Below are experts of layer 8 (counted from 0) of a mixture-of-experts language model. Rows are named router (the router's row for the expert) and show model dimensions 0-159. Each number is 500 + 40 x the weight over its row's rms, rounded and kept within 0 to 999. Numbers have three digits each.
After each expert's rows: "raises" lists some tokens whose logits its average output raises strongly, later layers aside; "gets" lists some tokens that make up at least twice as much of what it gets as of all text. This comes from a sample of Wikipedia text that the model never trained on. Tokens count by the router's weight.

# expert 63
router:523502463571469509465545561517533559422510470527478536497496481517445449469515476536434464539553443537514483470524474487504505459534539523501460484460517446471452424429563451513429477473434494545553540533500548516555470476504521552517430522474513507555504418481503504540472521479491426511527509439519509407473533481457577467444435497550550427465488498453534551488465509537516513465478447514496532532479549432489521570542581534547526526569421512451508494542525460480422529516454524
raises: "P", "ST", "RA", "ss", "V", "PS"
gets: " A", " G", " E", " I", " O", " N"

# expert 41
router:604496441499451469508482570504481529536559494465529516512523493504529426501549529492525450491489480542475524551482559522492514422508463494513537459465583527499555495517519412520440495473473495549576472474492551453572480509538452509534442585493498502559560468529509525500485540506486489386539490562503549545525507538540430531449459473491534537527499527538481592484467453504473551510490558442511540584491491438479564506549545486504468473535495446450488471504539588458569469498483449
raises: "|", "\"", "P", "G", "D"
gets: " |\n", ",", " |", ";", " by", ":"

# expert 97
router:471590537537470469531446482507511512557477574537516438462527482523524534530549525450546536494423563573494466467540497412480450431556551492465471541460498459556577491429523514503523528469450433530563527521525556505524519491448552512473412546447529530472448520529558532528529455465494490491532515455513487513484563476520479573461481456495529524469503455499561481449576446530448480498506544453516519487460489480546542505493515435455430480480526527481477460526517492440543553572582478
raises: ".", ";", ".\n\n", " to", " |\n\n"
gets: "6", "5", "3", "0", "2", "4"

# expert 106
router:501508452408510505463413549442522518480423452490543474482496546482455525515474559453514566485485522517498507498511532446543501498487505487497460530500514477470440532487520561581484560430493526554486508531527529478525479593507527506513479522481511455566532408445482504456505555547497498460445517513520482494470453458484480553474530454462424515549451433466442471537507556557514477525568465491503408447522451459514420548541458508561404528451402451491521501469476487569478518501467495
raises: " and", ",", " of", " in", ".", ".\n\n"
gets: "ion", "e", "ation", "ance", "ition", "ic"

# expert 22
router:473461521477449564457554498503594520534505487485558536520430496575567431419433589503441480492501516496428428481512466482541474467484529445514473542574493448542503522462455512478495485519449527503488503472540550516551500481495492524529497525569441586502488562495498563471493447507487546514466471506533531533523455498457474494506481525454530474528556549530440506500533493475504482451457447462454482485471513571444517524457504499431508528465559476514428406452562582523440523451510427
raises: "er", "ith", "b"
gets: "ar", "art", " le", "le", "ann", "ust"

# expert 98
router:491527529450537471565471493550469518489481492571487510446495521503495497527578518531481486539495533550543429533440478505509466437553482494515552566553537570517461479492440549432510530467478512539464502471561486566480485477444532453560452468495452538484496454542460519436508538524560526533568458556497505418519466473550475459473438520453506548559456541464581493445489406471491550506493536566494496472500569460539574557500523467510525392529451566539477505487478515520491488495428515
raises: "201", "30", "200", "197", "198", "31"
gets: " ", " (", "—", " [", " (\""

# expert 119
router:489517516559477523572530509495470542515456569558505455506561471522504481532539511490521405446472496534515476457510483490448489485534515531470483542496424466414588536537418494435486487481551469508579532525426518571573531476508460512493451563468512488494474448459548492547548517454479482530548435455479495413490512564453515557455475450549438501471529530469487554454467499556435433535489472450496520493437561443485501521456528499492531464506430549456515511527510489518459530567565529
raises: ".", "+", "/", "–"
gets: "1", "2", "0", "3", "4", "6"

# expert 53
router:553470512440445473489486549405495520506437480492533518502489486503447502440439538482551546487477479539482480464533436501495509525580454569461469537506500444586474493470502499553427511555421497565567532536502484457496530530487591510504540507568503545392537472506455540523492539516518453516543517405523506498507583476476447484449514481476525488540424461465470498520521547479511506523532464505527425503476470532422558499509520563495487486529528509478549599453468433545518500514456445
raises: "ell", "ur", "it"
gets: "ak", "z", "j", "k", "ik", "uk"

# expert 91
router:511488454529463438498585552597512488479472523442445547501567409534572509507586456512490432529581513499443522557554505486431484456470503530466462531454434497530457493522462495470414445520534444447493479541514496477454450446481489541508443543521545510535504477512455492528469536466538472486534573463502508459534566467480529543540537496563467446509472561430454482443469506483468495473517473453492473568461513467442423545466466475446522498508538520542465541573493466524513500460509489
raises: "e", "a", "sp"
gets: "S", "A", "B", "C", " The", "The"

# expert 29
router:558456529502458476430501398442477513488522507534496590561477501541553464452430566439466533514409489546485586558558521576544458598481540554477479470504532497456548501475537495436449484512437471466451474550506485477463534533558521513544497457530508519546475473504460557461480480458493492553567546565540532543394444500492516484506522517465539460509516488498465458546538541531476537540471509529516509499576452512475468540523435496516553516519501475505466496443545482525540507455501460
raises: "ually", "ual", "ers", "ues", "er", "ing"
gets: "ag", "ill", "og", "all", "end", "oll"

# expert 71
router:504475562504506518464473500453530530466490491520462543568519464475501463460442530511563499521530478409517524467573524407545530456448502455569507501475488473510511463499501572552551497457557519514494499515485503509508451463483440529515464506544498535534494584553556473505489542479482557535545450569525551494536586464435455524505555507409460568598474543470525429513481484514484555498503539500534463586476480462486524503529562456431548532477588476493510497493449428519450546520560473
raises: "av", "ak", "ash", "af", "ob", "u"
gets: "h", " H", "n", " Sh", " h", "S"

# expert 5
router:489482554526452491589469533427498601585512528482499527427508542525563478512469525424426495475459500541552523507539452527481480549426494497478500544535522454480462523498523580524501501456477538533533556521464570439495483497569441518555565509610529502542510505510471499507458574512499551481455521536546513528422509527485512460506511542467558531549450534475547465473486537566534520476500461551476556496459564452474491504479454577528499537548511522553503503491556498499426534456477440
raises: "ab", "a", "ats", "ic", "at"
gets: "ac", "0", "an", "ic", "iz", " fac"

# expert 93
router:501487509542500503497487558464497550495517556450507565544504474530483458520482463481551534519453554484486552520526486537511516503527542485432519523506461521536499459451421584539384527492549568471465479575497478405524425484454421527511457534463477502498519496436474500533486510536433553501469524476531521517478595454472423538477469430494391484603501551534514483520483497568490569542538441530501473546441451470448494455563485473456532486487493493450456472449506497471477517518522497
raises: "ar", "ild", "oth"
gets: "st", " st", " b", " St", " s", "t"

# expert 111
router:454506549530546567536463462581496442499448560412545424422556462478489557460504484507535531505467510527483485546517538516498521558495506487411434548489487509538526467522472472556527543482477429483480476476529513521481459559533473425525547464450482478476450541512496447561518437564534523489551526478478476525461459456577526488511458477516544497508451481531422470436498578528512435567519513481481477418494488481564502458523451447540427532507576565509479457475522451533444488516496510
raises: " of", ";", ",", "."
gets: "s", "es", "ers", "ions", "ations", "%"

# expert 45
router:473506451446544511477529549531494481549442510508496522475489559512475510528497530517534515517506557389535558500550450506453448552531466489498501552466477502522545501496458511550577500480448528500431535498597544410469479481537443490502507488503458545425475464464458519504486494475502566409487520477516513547518536544444471422504534497500543471488479565553467460540472436520580501488471484449439521459579562522527519460432538551519522542455443425579501439514481516474570500542554488
raises: "ic", "iz", "ical", "o", "ics", "ically"
gets: "ot", "ant", "at", "or", "act", "al"

# expert 103
router:426471549560430472443527508486533524484524480483466566554487453505553536543482518514469500580498519540528543508561483516492476519544456502542459518452512513518588528500505472531519434468505497444480562502482445573473465497562503544534442539583583509511494510497482458565468544477543513558481487451508548462503503480520474436504439511446572477571517509484526469541454562536589543431448524473531525457455465489486467544561523554502525560486464558466461561477463439597522542499498505
raises: "4", "8", "6", "7", "5", "9"
gets: "201", "200", "202", "199", "198", "197"

# expert 58
router:495498591483523510497452539447549630504485508480451531504575584486562427494453486472457509486479552515451444565569532555446513495447495544515474513547583449561487559472521518523462555449515474474450500475421555456470459437518508528519605505551523539491529521516442568466482517508481537548461490444521489480471540536483487468477558478482491528506491583476464462466453505504512488452489545467461520529526554468512506515469461512499491501542403479566460500461550494553554510530504481
raises: "i", "is", "ier", "ie", "ib", "es"
gets: "ap", "ur", "os", "ar", "as", " art"

# expert 100
router:528509512472466551498509520516449532498508493477534543463487428515537511527466518523524466529562554526499462542450456541518458468442562536530510433497583460572517566480456514491476539440438555526450540459533490450457507535475450495553527445520486490534524542491526533486488509586467543483436476498496415450536440461504450515475475496444428543556479473437462555506474507499517474461511541487449509549544560533497435425492540552553567496497574568514499488504558537453538462387456483
raises: "2", "1", "3", "6", "7", "5"
gets: " ", " −", " —;", " Score", " Length"

# expert 117
router:504482483553452463467542458474477517474519456468545533507493543508515462529428523505536541573576526474479515553526461528558455545388493494525492548460596563550521468457470494420496495552562532441551489472490497543474435493466540537488483467510525504519541524491516523533474529435528484517470446579488439531495448493460486495542534546547418473489508553499519516481462474446510517562428465479458532531515496545482440470518505523466565483517376600460522504490503448491582511448516534
raises: "gr", "roll", "j", "ended", "ad"
gets: " St", " cont", " as", " st", " in", " dep"

# expert 127
router:464478527560548581477483454523495495483536516508543535479488471523506538543508512558472515548597472531536524564430469551524526438554531576557507431500566484532395427544488479424505463465499536549561508443569504486435470472494487553514554499551571554524525504490477479545490532573489466508523505507516455429475420516545523480478450439492494473563468465551529493447492560456486500476536441539413491486451497457484460535474526495535482528537450519545515492508550512427542501469489464
raises: "h", "w", "2", "10"
gets: " (", " \"", " ", "/", " +", " $"

# expert 73
router:489520516525469521570531547477480544481467535561516538499582465518463496543515540480520465444467531534498488466520551480501523534498535528467475471466517437457543543586459477426514539463513491490554531506478495507541533553455493428504432556477483484524445454467618468546597477435467506477541427418460446407471460498445499551484480495546485496519549478466426513483511540543456461526476525478455615438460543495536442494475526481521514484486491541494570494487495469468491555535515569
raises: ".", "th", "a", "nd", "as", "en"
gets: "1", "3", "2", "4", "5", "6"

# expert 8
router:588464459504525462516554437451471524452446488554524508495485546455524615490452501525486522469542469488467516547501496489551465543431459488516468468482518493467467469486521565511509526507500564488567441484439523567510473497516406534567531473518510490493566410495448469438451472450454486576486487453535472565412487523469483437547463466500496551545455529464452540470493442544518508514506491500499428420438467452496484570521510519452543543513450467487482579481519546530508530478526548
raises: "f", "per", "vers", "te", "cl", "fl"
gets: "on", " re", " con", " Re", "ow", " Man"

# expert 0
router:517494497519538504479479559492495488517538497419514474449517459519448512547460538460462527601530453535459567493543486510476495478440418518464470562469522470419505524512433543485469507449506509524541543498554499461531451432552554484497545445580487535556490535499464449576499524501546525479541433472532459546441529560510461503509471520447522480498466576426512467456408501504491487535489402410508492477488433495457499463444494506558550532437479505466538579513549461476476522505541516
raises: "ur", "il", "ady", "ins"
gets: "s", "2", "le", "e", "te", "se"

# expert 20
router:525527491504522477513589431492512482335504487547468517451558425540490432512555501506495497487486508468567498500520530431473575497508482450534476455474555523500448519547564520468464478590545497476468458581589521532584513546485510530495440539526506474533505451489501517494489508459562466525538520514485485428501568509501497526533406552567460538535501529496451466496502476443519542524524515472497524523419578499496487524537539534487522477499453536425473485439531460475481441511531498
raises: "ust", "ri", "id"
gets: " B", " F", " D", " C", " c", " S"

# expert 115
router:532458487442557518491442527475581496426556490454520547528510532465527488506506500556513423390501503438563499521495517520460475488464518473493506479576577467583503549534492515535474578527580515559394455584536509534534480528509485536525524423514578552497560544495484462476514480508495532481486480475510539488510527575505476444513608462453489532531517566479473504494508501463461496486493532515530431517474467487509467541498458526454563548543474533419488570529523447534466520518533479
raises: "ot", "ax", "ote", "otes"
gets: "m", "n", "im", "qu", "v", "p"

# expert 68
router:579460476503480570467477532495509548478464475539457512539484473577485536502487515496589452475484505522577559551519454540474482512449462519554541485492544475491523516505473597518606427482443535500483501460488504509553543479479522429483449519441544562541459447520500517513480539571455497484429564520548594484521518437426444508539523490443504485538549483442526457522527446519524489478479506530558497493524469440502500482503478515468558569478468591417497511479549459548509473526532443
raises: "ip", "op", "al", "ourt", "ast", "ore"
gets: "c", " C", " c", "ec", "ch", " ch"

# expert 56
router:528491531431435545458482551518512505524479470521534464500517481557567446555432459481417531459463528473509555426531474405527526509508576457447558542455506476446441507515534542505478535511483475510531468430479527488463451493513506504491567493536452555538500483529490502461499516461512543491539441531547547511524505570398434454474528538503544485538500402534500503512556435520468572486449559410492510457552499533467484478444506521499520538481465492462454436433472498565538492520554458
raises: "y", "i", "ro", "if", "it", "rop"
gets: "ent", "est", "at", "ant", "ast", "et"

# expert 123
router:482530518446573522482455503482510435488462543449487499468549538397419513488552459511454513517467518506550516497467599444522477516461497423465509557495478478458526503536553463521443517478497517530431419535484493519502512558524522465462519495472516534448500482428493522538513505561516534457532549560472435496441476524547543527462528513445525521490575469560481530464476532537548487549494492453497486427499487463595519528590458487567388522476474508513509471470493576562457465558487536
raises: " and", " from", ",", ".", " of", " on"
gets: "ation", "ment", "ion", "or", "ity", "er"

# expert 125
router:522509554521425539499530545498464529368562483479509513551505525464453520484523476521548477447531534444425511480419480524440531516499471494493543490533523517554517529526550484444440534556569552474477506597509474492513520487508451527474477429550539484496540522545515525494516371464444501486440510487481513523522554538497484539547544539497412509544445519572481411455436480491534485484476487521497500550448532482495474529522569524499494535542511527482484509537476428544575556520577481
raises: "ell", "ol", "it"
gets: " t", "b", " v", " sp", " d", "qu"

# expert 121
router:503504603549507495554585542515548479382606458488427529527519465526546434446491503487436499514537403516542445476503492559484480496441473520515454480515531519511521477490595483541472506482511535492513500490469564474525524433496491536516485566553506502473473552537550529533452479534464503466480484496498540487500532486517568514557493588523491472517566564419452502466463531496513472473437554527489474531459507483503473568481511535463555496503509479497488493543527488593597517459482576
raises: "id", "v", "ry", "m", "re", "d"
gets: " Mar", " Ar", " Al", " ar", " Bar", " Par"

# expert 10
router:452515567492457516542541511475530522512519501549506535554499574498505513537530521497540506535523495540476487470546534466488459476522479512514493530451482469469578590574436507421456546467516440433532536469513488529537525529558539411542452543551532510522485452456550503573573522515486513498564410460494495434471442475539513504441467453454467500561614521454524468617514525572510568523472515521521514492412468494558525515473535471558491516482446514453528502534502497482516475516501460
raises: "0", "1", "5", "4", "6", "8"
gets: "200", "201", "199", "25", "202", "15"

# expert 35
router:603437485527484504439474452446482511471569429459490544521402481514463531489443541515530488495488437539564507455536506545493411524526561529547454494520503467548545537507462475455483498555526511474505527459467507500424549458543528524533544514496577551569457522480497559537494436497475538516546569471539559503498542465468479564499524559512496494509555572522479549548565475460526450475476541508460514442477524532440513478457490459528605508452558493470497570514484452467497537545503458
raises: "ast", "ain", "ig", "ant", "ow", "ong"
gets: "l", "r", "ol", " R", "il", " L"

# expert 44
router:506488583569548505485516465517563504501449503515526539523455484495521531535474493483445504591434581546541553448493541528475484553489517421539460426551532415523450572455502569481497541437456542492498497482455502457517458528526394527530468471448528542557538584470546456455511503502516559459445503516540507506571505464440557414503493520490580515507439499493501530492477565528551462502505510458509528583472469475426509496460511551466510499524483513488483545494564493518472551502545497
raises: "ab", "b", "at", "al"
gets: "y", "op", "or", "k", "ri", "ro"

# expert 75
router:532493514561491425508516523502453464477478485508534538511498443468440498543465510506539508506553506431497518492495480559470484469568463428512515482543604492486517474483563489428480446544509541477508488548515544548492525525450526520482477421508489580508541459497516570580494468471506391454504503451531538460459560554478460533528484472505577466502536393463455458546465537526495555529437516549579440505521468513456503473484513569506563554584435568463495470469513473473512528477479460
raises: "raph", "ene", "ott", "overn", "iven"
gets: "g", " G", " g", "b", "ab", " J"

# expert 74
router:461474508526488576504479538470441448486574489469518505553495516502448580486522514475472549499496491563467453503510599469513467508463489500537450557531530438536453468471542509504447575461456542508533516474446444527553557412463493526525456522445530533540512448496455500580474505516501559471423472522550481535511480562460472487532478587547524492470536566492522467511488546531539429569471506453517489493495475486439449527438505546439553553508493428562489421534494518554494576507548527
raises: "let", "an", "ves"
gets: "el", "er", "e", "y", "ie", " Le"

# expert 102
router:516443579620496599440454507461472494485518433448534529494446476483468495479492501446497537558490451479462511466480469511554438453470440551450478489514484457492470471488513553477517486444488462447551488454513530448581437469522536522507545486497491533536480607562504459545477485475510518517574560457532501582538435492510525476507465505485592469551469472466431457474479490467461521498539491517541519499436478412460488495502497510530521520541625491468502524510565524479485465513467475
raises: "m", "bor", "nes", "av", "ke"
gets: "s", "es", " with", "ö", "ts", "ch"

# expert 79
router:514530505496514521477539490461481552340558483488480517488501434465507459488610529560519470464514442436529454519474575479496537419542490463552552477482472593451487545508529456487534512552538483497574472562511497529537507526529509520483469497460460452547544469529444435553491522472535459456568499467491539435447543474417501485522452497456403511551474523476445477492521490450524512494556540502513509510443577510506502505538469526485540538532497523525471462481472471481505418501537556
raises: "ag", "ar", "ac", "ep", "en"
gets: " L", " S", " T", " W", " H", " D"

# expert 2
router:447481455542493518489516461470510467534524533517522550485504542555532463525550479503523411546505533558504576562442530550484520482468498484579444521487480569521584421443537482555514534475497438543447458473523453479463471454486455426515521430452488446560504458454469520477515540447482542534453552423498503410548445488499481571442518494499528444529460518564524506564546512458520569445488518453475552437444495484517474516518443489475459438500526509470494442533477473461538552538491511
raises: " In", " The", " However", " There", " On", " They"
gets: ".", ".\n\n", ").", "\".", ".\n", "==\n"

# expert 84
router:397472504519497511468490568467491514496444500462525505542463552530489507492455567444578504476462528462495534495526453492538513474594511405520499550453495503532496552505518552417488524469488562526489467548554518396526519491549470549474492521515521586489473543535500504541469553451536511581462523449539517521469541491516474504543416497503501573521539399497500479501549467472490616509536573554506422534529511499517477480483505592504566470506489483445473466509490554487539471533520471
raises: "oda", "ins", "ra", "ab"
gets: "th", "h", "d", "st", " Th", "t"

# expert 86
router:529517464485574472599442462441518530448510486566431553495483485513552465554543476508491531459483480488500491529495543505478487448471452556483504481456469516466457504489508442499467452470509431523511551475513463481524488516478473418447517519544529484554543480537490424431555525549465468525458546505448540399461439462438524495457515462477549523423491422572495465513541497519500539452535576435487572561490495465495454483503511479441524480457449435522495471424563541516521492488572451
raises: "|", "In", "Ch", "===", "The", "W"
gets: " |\n", "==", "\n\n", ".\n\n", "\n", "==="

# expert 65
router:456510456405563439622476488450542476464391447511428482501483504520522460524533526581498526475532385472479496554536538507540467510527450503514528462504444478547511453534480471507481456485534427484479563534489452535466430500490463547503462486480508537504513569540457467531525517459525533526476551479444539374518474457451544486480460453509541511473457445550509560487532477540471553466532500495461566534490475463475465499514488525471475426442456484488478458501532546546519520474527494
raises: "-", "In", "P", "The", "W", "M"
gets: "\n", " |\n", ".\n\n", ")\n", "\n\n", ".\n"

# expert 28
router:472514513477538527495541458533486462375530528503532527545510488524551517515495533537442490529553466557519532504494401529494540450493506493543503467533549504505465414533565500495541416476505590528541473449495495531462443449461461510451536534533541544458561462540479466478493563534517541559502488514496495489557425500544530526512454534575534481572447541536528523421472485486498501511553527548418479567463585418473529525481500509499557522569436493514486568534511562515535527484502522
raises: "p", "for", "per", "play"
gets: " (", " \"", " un", " re", "-", " pro"

# expert 57
router:533518434501501448523493467499541524323575481544471565458547465531432472490543462505485505461518455521462426560458498491512479500549528507526427476478563497446496476499560463509468464557532531393504478512576479557511487521521495530485453461468527476555476464469501531536493506486468453476512480496490535464456543481509589465491510540449468496559497556450474555462507481480515563452460473466481515567413571481477409530530498516497521510512465529470497525543457438469489561455521511
raises: "ag", "uz", "aid", "ace"
gets: " P", " R", " p", " N", " F", "R"

# expert 83
router:482479486476504545492518522451536525537518521540518537546490544504568557482446601440455554495515498475535518539500479554385452478527486492465456480543469398430438472459416566528503530454493504528487471447492515565508521568501517493509469437442436517540577502564493493505458550537493490549527497480545529565466536503499544460435456486464525443474524534424466460533462507527561485514514441527550477432542489493511546455501556529431528550553487534483497531504456548519461487478559442
raises: "ard", "i", "are", "y", "ab"
gets: " W", "aw", " w", "ay", "w", "ash"

# expert 52
router:548467539546482490482486496504486581524472489471517487527476514543552525479468399449508513583473531516506545515535534551454476553487389575477423504546558458516452490493429524471550544481444463552489518500440555488461481460454485481511568509470517516479550527536437497511456499537507541467490506450555546523505440515474457474502444471452492497508414568497523473534510492426523396473529509500460502473500513467501499495480435449536500505615548439438503487447540471600519476532506492
raises: "hes", "hed", "her", "por", "port", "he"
gets: "as", "us", "os", "es", "ers", "s"

# expert 72
router:527464479555480558430480392593529536504453587579501546472510525541538573513436529445469557524537498504533562502532556540491469475491551500540533494489527544482477453472524591520541537517535456537500486455438540507465439448495429540532470564473496506487530487545521474472460547524487553536514480522538473504541479524545511523550501486429502481549440477544399456471442472437498540473492495576444493499500484450456530504447479466441520508447509481504486466541514540429473445539491545
raises: "1", "90", "10"
gets: "–", "-", " out", ".", " over", "/"

# expert 33
router:564474520472461436415481539522543542509484464478512600525427460560550570510467502460491501497520578470513420501469515510522453510482498575439491527513498541480519416425436511558485494530434494571514539514438569518513479528432500538480486545494523530527517521538452470475481508542520464447523478525533550569490479535431421472521524538482519575491491535539432479583475528451546517492464453558506462442486536455457523508511490448567531486514460439498477560464497466468537524437507472
raises: "u", "im", "ap"
gets: "is", " |", " /", " de", "iss", " De"

# expert 30
router:484448506527414561478521443554468487524411511529520555515503525572574431524520554469530550438497487497419521434483424536506531478520535536506437514565485449539437449436531506466490536489509506534488547598497489460457498551529489551523441529543522530553516507468465465439446505537475461491515479486554458537482521433485540525477443455470484551544477464472571472495500461446588464548451499485534476507502452471527499529462522526556474587472539506513442473451540450452492524517545465
raises: "B", "e", "O"
gets: "D", "R", "N", "P", "S", "M"

# expert 43
router:535440519526588455488459516532423467523467487490524460499535493581506468530484592464410540548515523536502587514552454463470477542468556523426545552587579502512557467435432512503444540584492510491503558475477524484471501519528458514501476541571524491377505464436466515445495494520530551468542465475533518511491467540420416415502574425475564500554509485503524480500483544520501510505518505544518469509469482465425472533504516496484490523504481475513506503526504471486465477453480480
raises: "ary", "er", "es", "em", "y", "ov"
gets: "en", "in", "et", "om", "un", " gen"

# expert 3
router:550499585507454553504493482496504525506531451495589474570557489525552479525451498498492534532456552527496573471474539566533469566509531480400489457474505508517479473505518553584538550473501564485487559506435509427512476487538411561490493535477495490516563535539505489510452445498460572553517518579554562535432484521427516446494464480406501480531451480443507470498525525500524533561470422537499470450535470526508434532458513526432446501494541495550476479457492561457515529537494467
raises: " ", "ade", "ini"
gets: " May", " September", " March", " February", " October", " July"

# expert 11
router:491470457511536460488478467450495475503529445529522549521440591469483502440481556494533521462447494471555543422562493509538447528521473596521447524567491442549524477478525525540529470459467572445467546499452591438434546507502545563530517588513538521580403493455494540501502476496527486455514525428528501543486477545519475441499546457527544526580491471509483526535586514450477448459477565535504487487512498506496488552483512476472563476487530445528569449505481480509559524554500474
raises: "ies", "ie", "ian", "o", "ia", "ic"
gets: "al", "ol", "ul", "il", "od", "el"

# expert 124
router:539539516513475539525511455521533478354547518569495541524525479532477439470553553524547476470470514492526433510488536489479499457575502478521525472499439475458455492479488452503535488503492490469501495522468433437539490507508591558476368514514519505502555526554489457520462501471488482479543416463514475482450577468502553460554514561442474454427514523470485466511543471445525522473543524573577510545402538479507476541504488557502519495548484518461484555517519451444526418475540512
raises: "ap", "amp", "ust", "app", "ack"
gets: " M", " K", " H", " N", " Ch", " J"